Weights of a small mixture-of-experts language model, trained from scratch on English Wikipedia: a softmax router.
Below are experts of layer 2 (counted from 0) of a mixture-of-experts language model. Rows are named router (the router's row for the expert), up (a neuron's input weights, with its number), down (a neuron's output weights, with its number) and show model dimensions 0-191. Each number is 500 + 25 x the weight over its row's rms, rounded and kept within 0 to 999. Numbers have three digits each.
Before each expert's rows: a language model's description of what the expert responds to. This comes from a sample of Wikipedia text that the model never trained on.

# expert 30
Description: Apostrophes in possessives and contractions, after nouns or names, as in Dubai's, club's, isn't, Girls’.
router:518502493531533489540488525494468470458536468470480477496489474527529493478465466472467533520494533489519479473498527469526459502504519501479523480471525469527525518472486529471465468458521466507527534490512503528467504533471521492468531461497503530502516501540507466462487474529521519508517495481508477499460466474478489465494466530493532492505508533511533481528538531477526478487513485521506539473526531509484535462466493507524535497517461497535525480467474461472534510540465469503523525537532528508528533525492536518475510529486524500507498520533462506532472529483499526521
up2:520580496465507485500475519463511518517487513479515449457509545539462458523534478502483457486491496540523507504492495522483528453475517485516468521509507502504473513447506489491501534546478490543510517472467463448492491501476468435529484491472534491487537526515535466522516471477505506473478508465520473463506516448502517520503515455509484512488494479554470491501483476494486534509513499522478520505471502519498503512522526540486515531497504473532523525538497531500505498499527496496508528532509518479510487466484493465539478517503477499528507484481499493423502531528514491533
down2:533489488501511538468552486484520524508496512516505511468443505474487462474499487503493496510521460484476520493506497585514534518486503551546487500498501548498518515486551527484469493525523501463529468537484481497482491487494515478492505525543531471444476522478483529523478475486510503495521516491510514522526515469492516536484487461463533499487492503504507501492464500514510510458519487525505453503474494522448442475522476546537478528478470507494476518500514514475483471504533471518504515505524519514522502481479504492492521433556497482457493531467487528472483479488483463545

# expert 42
Description: Single digits inside longer numbers, especially GPS coordinates, table figures and dates, e.g. 39.37222, 22,307, 2017.
router:492522496508534520527527517519468469472537481509528510517476468532528480484468477504463530529481537474475528495519494466517469527512500487484535475501533468511528462470480532495472463512504476471530484529531492534472472525481521468470471525482471522485521493533484466477509475535484477497525528500530514470507459510501467464519467469468523528528520532521498474515531530491487517470531467532525510472518515528522527505467486511530534504484519513533529470462467512468538511503466471482534519531521471527535528510477473509531522529538517472512519509518476472484467537469535531517
up0:458481499467521538513506513491495519505498500484437478465490482537481502513490536515561498504515475521514531457491502521508501510540480495528495518524464500518459508550478500429490471491468491521517509463504510495528562485453455485509493484476516490503476494496479494479535537488466460548529500499517564490506489552446531510465502493511509487511496453527531533508501550515532498525486469505527459534502479493479460492491489504509495494511473474502491523531490494505515423522511511498504488516496499496486508513520505465490489501529505525539494482477476536505496515440476497454
down0:457476471459505471476524451407474557486525487467476489533501509495509513529513534498470500469529513511502497459491513531499514517497526485535499529526494513518510529535516493501520530486509533494475497533514503475504491521488509482540509493446501476527481490487517554457477525481535522539510499493478530529530519508462513473516476521511437470504539507476486504477525501474487560490526495499479505481485507488517462515486498480465499484484438484524459494520493486519506502514501495509506517491513485516518471507485517462490505481509537507553501520507547462521561502519496456460

# expert 59
Description: Single digits inside years, dates, coordinates, scores and table figures, such as 2 in 2023, 4 in 32°42′.
router:492526492502538513530524523516474467472540481508523520522473469527531471475472469484469530531488537479482520481514494469520470530496514487491530472500529470525532467474478528484468460512494468477537492540528477534467474522477526462470467526484469533487518496532484467479514478535497479488527528490525514473507466497500468468532467476475520524527522532522487468514527529496489512464523475534521505469514514527517526490466488485534534505496518516535525472463466505468538518498465470485535517527527481526534528504473474500530506532528519473518526520512470476497471537471533532528
up7:498551504489507521561513484476503492506506526452491496495524468441494534523469510472484492534488506516490533526501505501488506491514457467511473497487498492497503508514481491556490524511490541473497498528516457513483522456501494510532494479536497457514447522516492493498519470495492514493520502498485463517555514495483533511477505536488457496446494488466542520550461521457511475489468503517502507499493513491502476451536492490540500540471506446512440556467484489507486537519534463521508501530464560492508473519546489468519463472499473512506472521501493494503481473500499458508
down7:450461527472490475554488469478466525486533517496523485537533505471473491495511516467499464532503498510497559454464515496489523479465473492533485491506476482517515489489522483555523528450522511510488492476499502506497521485503507490482494517517543513480458497524469473499493489532493478504524474479486515496506530492467507506501489448475471537509492476484511533491540511557504497491530503497479497549488543476508518442501453476518457508509514464531538495477522457456491464523489512545475499493488504522547509500574526502473538534493501515490532521485500483474522538474477488506

# expert 63
Description: Adverbs and particles after go/come such as went back, came up, plus intensifier "so", "own", "soon".
router:488516514526534475530505507476468469468534466469503492512506480531516509493470471472466539526520535487515474464486518459518465515531495510517522493467523471535528510506491525495470466474503464483510514504530501535465522538510506490463522479504468536512533472531480464470479489508496506496499513504482479471463476471469523464516466532509511509502497535510532504535537531481533517473484510533531538465525533465515533466462488507499532503507461522530538503463468473468540533534467460523536504527531528512530526529505520527488501525518530530481504514521462511519466534487501541483
up0:463471520507487452458456515527512498481492462488547517477516484524493543512546529504527516523462505471534489501493508528458543496469469504503478546508502522550516514490512489470469498513511551491476541483458452488493497507516494492516520488538507498506499469483521496492518442479539449525521506512505516528501490527477454541544501500468540540461500490539494484476489478545522489496486491483504519492433459480511480497504517564528536458491495461506491502504478533509486518512503462483499524477532506552506483512489485492475491528516485478479518524468487507515510487532495495524
down0:490518475482518506509512475474554509462567486445455486474526491506476490525473470491506503521544497477510496476490475475533480552483474485504549497526471522485488510484503455473534496511531477510501465555547484511475524539502520544459534460492482513528527500469503489517488540522503526503562515473515547442474520446485454467492514521531504498530483491464481522492539493495502501509507479514502482504518497474469494513500494499458515521500502497531475491474504505518547498463526487473520485538478500517505534512479485497523466532494511531513500502481489538492522481502532480448

# expert 113
Description: Later pieces of words split mid-stem, often after the first syllable: gen-eal-ogy, br-ush, w-ater, rec-ruit, plus "back".
router:492510508517531495526503504459470469479535466466504498524498467529526511487471470464470529533514533495522470473489525470515468506528494514518515487472521475531532524503480532497466464479508467473496520504527510531463533529496527480464528478504472533515527479529484468466471497502526531493486507524486481473471472469466525468524468534497527505524483533491530501540530534476525502464484500531526527469529530469512535467470502516496528490495467512535535511470477477471536530531468467522540511539536522527533531519512531531497489536517529521482512515525464487525464528481495531482
up2:558523460493496459547535527493475495575515524493508484462490480480528511527479517490484529476526510495494516469490530506514565541411505487481423453498474521509461482483475516502501529524479497497492496479491479529493491493499502527542512479478528506482447520462485527518518531519467543510490523509499554509493461502505501525518519502519529510513518484510531457511505516511486520512519462480493506530542532451465460495514514531487457471507515510466463498512470524472513514473513490486489504495503508550518506480488527514522488496498501509455471498474501505508483506518476507499
down2:501493525496460479481510541509506505522560531489522417498493495458522515428511514488506530476485507455496517488462510525470498530519507497505495472491490425488492451521471531510503516519482539495492504478473480505484518556511522518533468503494468472502470471486543479480472481484514480462503520461542506534496510588530478483518486451457481531500511509504488520536506515509502533521495481488481512504465543487507510517488486490491476521563477445530458525512475509529490485506526504505505496482523494512494507499491505532500488519496455476490477500484491505492523501471499533492

# expert 14
Description: Word-internal pieces ending in t, d or nt that follow the start of a word, such as pursu-ant, am-end-ments, Dow-d-ell.
router:491487497498532494518505500476472477518522469462517481540506478522512490495491472474463521531519534529534480480513515466542462488533489485500535522483533476532523487509500532497471461452518474474517498493490503531472513526464490488476525487518468526500532487529469474482478509529534526472502494537484528476460525493466516469498472533534520518501518534454524528531527526501537518470472483522525526465516530476489530466461504467516532479482467466530530466471484466473534515533464469517530504534533488531537529524510539521489523532496527535474497496530468504517463527504499520483
up2:521492506476486529493540483484482501512501504526476512524500532504489490486527447521459499509510497556489486515493538514501555499505471496535519498500489500464483491516494470485520531547475479533521489498510442472491523480498495511527504441548546488472464471522495529496463505470491510504458535535545433490515509471477528528484525522491490490508509502536443545540478494536480531500529445520476482487480480523496479501525487537507507478476506470486501487489520513556483477506522504445508464518483496470519465486532506454469465487511443485490503495519506484534497503486534474505
down2:515499498521481569484482491532532497546497542505501491484487509468476473498531483485519480499516506438469516460539513518493501529537528485535509502478500481485526503504494478465520516543469466516510497478479496553495500509502505497490492500500528535512540491510511516491494500467482515476495503492509507486464484546518491467508474524532519483569517545476486510461485500473458484488473489504497520477494502514476485535566470478490497463500453508476462456500511512493508526484483447433465477484504464489477561531487517490510533478460491516504494514520521493485516493560535554499

# expert 105
Description: Inner consonant-ending syllables of foreign or technical words and names, e.g. il, ik, ash, ach, Dominik, enzymes, cytokines, plus Thai script.
router:495510520516530472524518505472469468504530469466498468536509467531521511505467465464473525533525535492528468463496478461483467479520484504491500497471531473534533489508465520501469466497499469488530505517521492527462524539493517474470527482495490528527510471528521467469483499511522529494485482516486488471464482478467524462511468529515511513510524539515496500535531534515524499467474474533528532465529526469517534463467505513503540485494468489530538503465472470467532534532464460510538489530533495527530534505513532527516497533486521529472523493532465506495467535500482528470
up2:513470520548512503482483467507513472525512479509512525467449480512500479484507520488466494444494482512508465481512513542504485513487554513501556501468472520505474515470505490472483476467473508481504452470490482470520478506494476507493514516462488494497500468529511482498469494533522526474510530500487481519496490473520508536519495483510470502464434467534500468516502480505531463503487449496449496535482525548489530514521446453521489516443466470510486510563510485544516498509493528500491491481479538494475509468517444539530500498520485436536519485507530508519505522514481487501
down2:513521516484511499499524526456486478493494475501514521529489502535476515533569473516533474493541490516505495511491507515466477465481535525490512495495468503498479461507509524512474531468515545458454504495495507471485518530493486492517520462473506494435564501522516566519520484529525481534525453470497496513466519517496468476504552474487495489497445479492494474494539493482517458496500496449499492485497516520559547511531473477499514514526518497494459531458548539537492493488515490509468504475474466490512509506513468535488474478497452510530502470501499493488511474521490465464

# expert 18
Description: "marked" after is/are, "Note", "et" in "et al.", second marks in coordinates, and mid-word pieces like chem-other-apy.
router:491514508513535479532506502477464465483534469471495487517503480526518507494463464468473531522509534488529470473490488468504462490524485520502514488470531471537528486500488530501471466475506458490513517503523501536463531536506520491463526489509490533516538470536505465466473481513510522481501507512478484471461475479472523461509465527511513499519511539512523504539534531488527508475484495533526528472534531470506535466460486517496537488509467489529535502461464472468536541539467459516536492531526515528536540522508519535496493536495528530475513507534463507510466534479495533481
up0:528488511502489548481480516487486467508471514542551458500488521493489499478443517479491497482516486514492482527461489520480472478482493500513515526508544468484491525512457529509472501461504506492460477474470488486504529487506507465505488491556580522484537502492471487502472445522530496513510525490482455483484547459504519512519521517522486484501479503494480525511491511489541486467487488503504476480494541527528526503522459537547487499485532555541522553513481515474490480505509530544467501503440476510515473502516457501468508469538457519502479474522497522491536470485516486520
down0:510490503517463463479438518474478449497470500503475461459495504513530533555464525513496542489516527507500477500511459509469505526518508487503493484536510493513488464500522484507490494501509474498501514510480490492463506476480543513521549503541489519505540511500473527538544502505527518474536471479513499505508495547496499501532488502494484504532532512448500468504497511508494486502436501508489524486489512474485532501559485471509492532468498529468478471463439496455492499491475485476498542506506556496550510497541468483518546502447532517473514483509477464501518479552493465461

# expert 35
Description: Quantity words and number words before a noun phrase, e.g. two, other, all, more, such, many, most, these.
router:510523528507541464534503526495471466467534483466520500506504492514504500486474469472485525527527537481517481472483518464520470527527488523511517515471523458522532525499517512486466474478523469471496493517531501532467526536491498499462526494534492528501525482521472466477491492528481497515492531481474482462459475512465516466474464509513519526506479539507532482531520538481542506492504513522521531461527535470513532472466463524491528489493464537527532505465464471463532527530468466526533487525510526514533540508495519532478514504531527541496522529502467510530468537478480537477
up0:479494483517501492491521496501473488527473507553476517461527488479468548485530491426526509523522503529521519502526523510530487485495510520498483499513454510522511507506488484468526564477520501533537520473493499476518498545585485493538502517515494489511516499459527553463517470480537469484505472490509526468505494514525462512496494487557446521473509481482490507501496501493477504506480474494479495512515507498505483508505516453467467497549475536510496522521494563485500441488524508474498516483525517514495473501481480506477473498470426477497480493541540536543502481482478488496
down0:519482532480499496514451513526511504473520516541503465532464506465502517522539484505486505468498539470517470528464475500483512475436483471463538490490515475504514509492504521469466503462461474526497477467518482496450505474452516504505489479510506493482484529519540518531490505479452500496459534484517521471597461508480504474507499496454498496455485502503516541539510516473496492479539564501491497497472507492479514513531496487500502529533543499482519479494518513489499494489512502480508517465515495524547519477503517481572541524492535497531473530513490548521520510512507513508

# expert 28
Description: Words introducing a name, title or role: entitled, named, called, known as, such as, became, to become.
router:505526488512532499527494496470487472466528462472516495503524499530527504475461465477474535518499534519520476469515534460496462515529510507521528479474500478532528532478515526499468467469527461496510511495531504530463511543492521502469522473500488533479541494534516462467477477523490486498511521497492482458458466505481503462508458528520505520486482537508528500532531539480527521481471505528538543466533539484496538453463480524519535518510469517535537479465471472450533519532469466525524510525523529520530525520474509515478506512495525502500485512525469503526461516489489532496
up0:524502506500501524469567510471531519521467524555507499528499470493531477484493485521478518499519506541486484501515512485473503507514458478516506476504477465544530485488498522505502464512493525529468551528474511529524499508517500502495496514471517503532481528509502501541490503466520506517464470497477501474486460484510476511506515473515514515483518468522445530508517491464509521534493496527494462475502463491552503561484486515527528505515504460490517498513459546438502526510491480505466453495493533472516508532472484523517401478454513495472500466437517492475498486504529504493
down0:521485498498496479490537443434485506530483488487555478529504485521500524509502486492513502559520469503536484487515499485518508501504471495542472488529488535520490506508510487516518500509524489470483469482471530518509509532497492474497516507497522493483518529505505460438511483510448525501495557514555506531506483502451479496475488512483510503512528505509502510472496514495511471451518499528488486469544514522497510496480497479502492521530483450466543552525495494506483491534471455478514529466474482461451460434486470486503442502502512559475511526457472483528495497544489488527

# expert 29
Description: The infinitive marker to after verbs or nouns of purpose and ability, e.g. in order to, unable to, measures to.
router:510507501526542506533484516509480473458496506470496482502513511518515511482486465472467530514494536520514474486513534469526456512537525523490542484462492466525506534467511524475468466466522468462510501490537519527479490530473519491466504504508485533487539485527478468467475472505505520486518527518517501470462463500507501467515463504528520510488481533499530505529534534491532522470493502532533531469534527465506543469464477507529529519521466492527525467462500465469535523525467465508540488534511533494533515506472537530469476523514533537512492512522474467540463510503463514524
up2:537472514485531482478465485520518503503509510475469533564520483502467474507523500477484540483543494518473476498512501497529512547509512586493504492551497497508514514502510521499520506486556490505530531511510547522504486531492538486476496506513511488507448492507504508531432477491450520516501505528525519512494498513498544478523486529488452479508507488495483508500518530491498501488448509514504517493502531501498509545499521432493488517521499538475449511493548455505418505467484514527494479444492479545486502483490478499517531475491481525506482539516494453489477485510498495478
down2:478530533503512505496511503463509503434470475508515488456504515512486499477503510532570514481524453487504454483510510532505463549487507485519568545498502452490428516499463500488533503469501483522499506513496523446455466477510509520476468474521494468515520538483487484516541530473487508516512497440493481483498516511495492467505541483490513522487473526497492508488478442489467488503561533536528463521520487507501487463489490487456520481494485489524484473508522486492496499534508503513496543521508467521497503572505508497552530488524523469501505494520495492494510522490514502529